Weights of a small mixture-of-experts language model, trained from scratch on English Wikipedia.
Size: vocabulary 15626, 51M parameters.
Below are experts of layer 3 (counted from 0) of a mixture-of-experts language model. Rows are named router (the router's row for the expert) and show model dimensions 0-255. Each number is 128 + 32 x the weight over its row's rms, rounded and kept within 0 to 255. Numbers have three digits each.
After each expert's rows: a language model's description of what the expert responds to. This comes from a sample of Wikipedia text that the model never trained on.

# expert 16
router:127174154040104151085162125116085184126112147143094176152156155171101121087130121076089122095139115153152032142120090161176112089147163162182104149114105130128151123154142182177167122083116117084120174120119127147175112140084169175119067130170124173128135131104135119153112120128089089192137155121157105143112181096129144117112181148057074077136146180170156145129129074139071090118135099178154108122115123077173110111168087126125112120165161112108123187133140178111136137109140128125142058105139111092107141113176147129209080157084103136136128118163139072124078089162139138105135167134114084129154134162154148133127093118106126114164142093084099123081135148087076113148048079074176161108076134180085118141109129095077167092162187097098178120185154157119094132128101093
Past participles, adjectives and verbs after "was", "is" or "to", such as known, located, released, born, essential, developed.

# expert 24
router:152160200061118160063118156102094140138144176138137180169157132121151170134156121123099104146110134125125102102098146150162096102126162135147125161087160107063094150126131132182137114103129156116124124100111134116190063116102171127150128120139131136111172141111145165173136139141101090127142155169094100121134186112163110107096138105091070089169173133149071173147084114131104124156138158120166105112122090121184183137153138143176087128131128093160105188074128181084120107144138084165083094124124106070075157103166111165183076161128104126144110186139074077106060088167118086085152161108122066116102144135135141162055122154166121113158175078151149107167084146113051115123058139078149157128133102186133145127089090132106142070159161200076156135140205175125119088134164132
Quotation marks, opening parentheses and == heading markers, especially closing quotes after song titles in track listings.

# expert 28
router:132181168089126124095089123142103139137163139116129157147151104150099171112122148152121154123093122174115060150118116173178092065151186140154143141100129139133129112129164136195115121075135128159111107121082127126146104129115145188121112121177165191152164143093130105129101150150060075164101131163097092118112153135115165126146144176061054118113191169111122127131133095142102095120139110201126130146119119075163137133170106134205114114171106166082124196072113155114089131122137090218127092152150128118088159161157111167184072192089073158082105094127102126131066073130149112118152167130126085059123101138093114141086123134133111123124172111170091182160104176084056100167120167122112124122108109168132108153085073095105099084163134098145126051174192108097104122138126094
Middle syllable pieces inside non-English names, mostly Indian, Arabic and Asian, such as Sant-osh, Kab-ul, Mar-athe, Raj, Singh.

# expert 18
router:149183154056138138106147149113084174105134178169098182178135149210103173137131153074089118114101097174122098112123111132165128103132190136177082182062125160072134082130129169126120113125161145182111091135094112113129123103053133162103126132171121117082114157138093147139110160149095103173125154163078120088089161123139180059089136144111073105116164136116118137158136089156141141076143103173142150130116094141204145173131107083188124146094139137102149181125116173130131088139174107170118121116111138104092105145169127106168089138161086178141123149108144065099079033155110099080107187118119130114169139129126167132088098118117075080114162081138160153134126154125089111173071120071170161109113144174108157121122127066045131059122133165132115088130136158145136130149176121
Unit and duration nouns after numbers in descriptive prose, such as cm long, km, kg, days, months, summer.

# expert 32
router:150181155059108134100167109154092168110150151134158175190154054184079156121095147143111136119125118176098060164154078176118135120116194147180112150109159103069139098156124143178114117087116106136144116147154138136117073130130126134142064159142141184123086155119066147130142170148125126131132152185123081117180164096106129097110174142040095086192176141114098135091104121122125104108126163116165091120162105152176156155146111133160078162190122144131161173099117175142129169086152088166135079106151149121085118127157126089173067156125067123158143142108087075087035121150131122068179141132126089059131132149119154169099089145145105076166124115122172148137102144105107145106096101085184142123133143126147095140065097067109136091162131119099149103187103170125122098131153095
Past-tense action verbs after a subject or "was" in company and biography narrative, such as sold, joined, appointed, named, placed.

# expert 38
router:118172152058154123119126088122094175098118125168140125123167100091093135123119136060145165129129125164127078121100118150155071087153146162135158131103174143115135103127117085176117127111152103162179116132105068097153097110120144157094134148143106149172164176121137117126121146135129121135162092197139108094137175143081153123136133175098102110189176149116115164171095097116094130164150104182150140037159141123169175162121099099197148142142092099122173138145113170129110128072134122137061096133158134108072151120145116188203126117087078121146134124125068085139055121173155120098130144103110081143138095106108169139076124132117091097159130064122152139180152135062085152057118119116163186114096123140064102110086115062148138091163144142075201046152155197159115129146115071
Inner word pieces completing a longer word, such as able-b-od-ied, F-isc-al, investig-ator, plus colons in taxonomy infoboxes.

# expert 2
router:126183168064107142076164116118117150115152186168131145167139120136149165149122149054120144092138127139132054097151143151136148125140169141143095146063152163035111142144153134159170104114140095124154113121142113118164137187056118182123094159109121177168089189139144146140073136158113113171137164179101107093114148099138129072103144164064057109168181127127070160107131080125094100133114176131125094085167094102164167168081141122154092106093101145145146168124158166082139082111139106172132091117109096144112118141161126160152118151100051146101151151161148086107058099215141130048176153090106097114141155139094141142044122115130126140122135108132137112116092139138063118133090081107151139132068147130113132094109136062074084085119170153094106120142142144161092087115170096
Month names starting a date, especially after infobox fields like Born:, Died:, Active:, such as April, March, January.

# expert 1
router:120114215066114097095114079140110200132114181148114155184129136139101121141155157074062097129117131139147135126134098158157091099094206194126139164064171188098118142158133145139128124116101154145136136095090076106167123124143135109098109149153116159122085154112150088133135122129048117161139123155111080133131203116106138072110164151127058129172112174107091146185123136160104106111162163165173086067113131118155154129154080130167136125126085122117126214097083189087076092119107137186112065123082097077113131157142168123160108165106066177136107158145091132154053110175143124112128134165146113086136107105129128138084084118144131119160124118106129202146131125127046125123074079109147151106112121134105137139088100108089128094189123131065152101173144157157128130135102066
Degree and comparison words like well, very, more, less, plus minus signs, dashes and cells inside sports or discography tables.

# expert 4
router:119167153068121075104124116116067157110153169166118125175122080150113107159125151074063113065121115142087071085079142119128068085124125159150097161137141191082145167163145139160132115083135118143116096181080098131126142172072146172137093148157100164113109182129133150147104143177071069171158123175119119119100119083095124095133127131078053085149142173127105171189125122121086139126113155159129141130110066131175136197153117154170123108127107120166116158164103138119153155090122128153083085132127140089129121127172124145207127108080130168162126141144097066116068071169144106111102161124133098112126131122117131168061089138073123081163110072094147123145126117106087102170080135124161099132060125149143169162092111106088158020151144177108097100135173146147099108133178103
Place and institution names after a comma or "the", especially US states, University, Court and companies, such as Michigan, California, Inc.

# expert 25
router:123149170034122112089131114114040166101093167128111162150149159203117141133108126116128121145144103131099062109081137151105084110073163148139140127077152136067105062175110161139112085111151115112152153127125114076124125148101129192163095178172088112068162144118091108147152181135147083149128124148153106108165151164127127089096169118077051089109132167124094119140114069127134102125155135177138112074211102128181130138134103152186136128139066125170125187123130182089114130109097072192137107101099087077042154156138108165187129130104097164133142182143130062115062115185138085105148176117081113118132160110156123138081111137108109093121158114133108136143080150118106141093111089121158127100129143147124129133109106119110145120168138117042164102161122168073094114134177102
Auxiliary verbs and prepositions after subjects in quoted or argumentative prose: has, have, had, on, that, about, without.

# expert 41
router:132177198037151102098115110075046212119126179160133129157127106187137170124136119095113123132120109216129109142140104155122109111109171141171127159081169138080080071191151131142150133122124101156150103122110100120157124126117180121187087148186122173157134150104087100163091170177088088158137129146151094088148164155090135098135192189113046142170138166101123118116146084127127137133171100149178127086130102113135163162133116137158105101117071123161132122121111177107105141121161080139140112167143097106087126172180116138173064175110129152112139157125091108120089139174146097103157156073100122134137167131133129157088144149093095131165151063112148169162110159119107136110111108084156144085092098159139117150134075040102127105152139163098131080116138210152103132154105059
The word the, especially after prepositions, plus possessives like its, their, his, 's, and infobox Website labels.

# expert 37
router:114168198040136144044160107105089227125103133173121179198164083158080107112109133103096141113106083168098142094117131130168120080094198142146120137111105188135089114134155139136112129075096102144152068141123147136175076168108148164124095159123119150142144128115146131140123140165047107180160114196106102135128134104156159105121136130078080113111138165122090145119103076147105124121123116152197107072161095141174131191139070105172136106134099095151135146128071136086098119148164107137125127107124123081118151113156145131172120138134131148166112123146084062080068117147172075113124204095133100086134152147162153203121125159129071075131113090139120138170156178122055160091090120091132167123098134136103133109069143070077120103167120140097146108141139183133103126142123098
Determiners and number words beginning noun phrases: a, an, another, two, three, several, many, some, various.

# expert 46
router:103144164025125155076138115139078154087151180168153147167148081144122158089162164121097135143067140127145080170124074115129096073130151139114132124069149202105138102168141156168144152104132095160167082123121092101129109133107174198135105155176087170116109163104125126168113128164055098183094131185180094144138221111126173118131139145091085080132126170138157108162113112163130118119151141136152128104129162105169194147130131115143107121157070113144121158131126126071105149097166122123163116154160079086105094109141174120186119114121102192154129110142141080099079086143148154070128169081152124095074128096133146127079099153110069144158142065088161166122127172118112134144129094149169146133043151120109181118090121060130100070153125154077135075142132135120090088154110123
Opening syllables of proper names and place names, such as Al, San, Mount, Rab-bi, Elizabeth-An-ne, R-ü-desheim.

# expert 21
router:186171180095182117098130118073052149090105180145139134167122088150111148082095129119084094108144123164148054075170128114135125116114161125145144165093115204107139101179121145125144146108097142128135123143065085081126093188098159179140107155159112111154170160115158122091113113152120112160128126147117124108152175132085153074117140150070081118163154115170084156152147103127094145167163051182147152102159121119187137133129113106158125154130085101125173177087113116094118098116116061144127105112122122112059106114185145126130109163108111148128130131127098120140129067162176079085134197154131098110117127128119140196090096104095087076129171099118165173143107136102079137133064145135174132101074115157120147145056137059128163026181135121138167081173129158172114121143121071
Decimal digits in percentages and climate tables, plus census words like households, children, rural, mixed in demographic sections.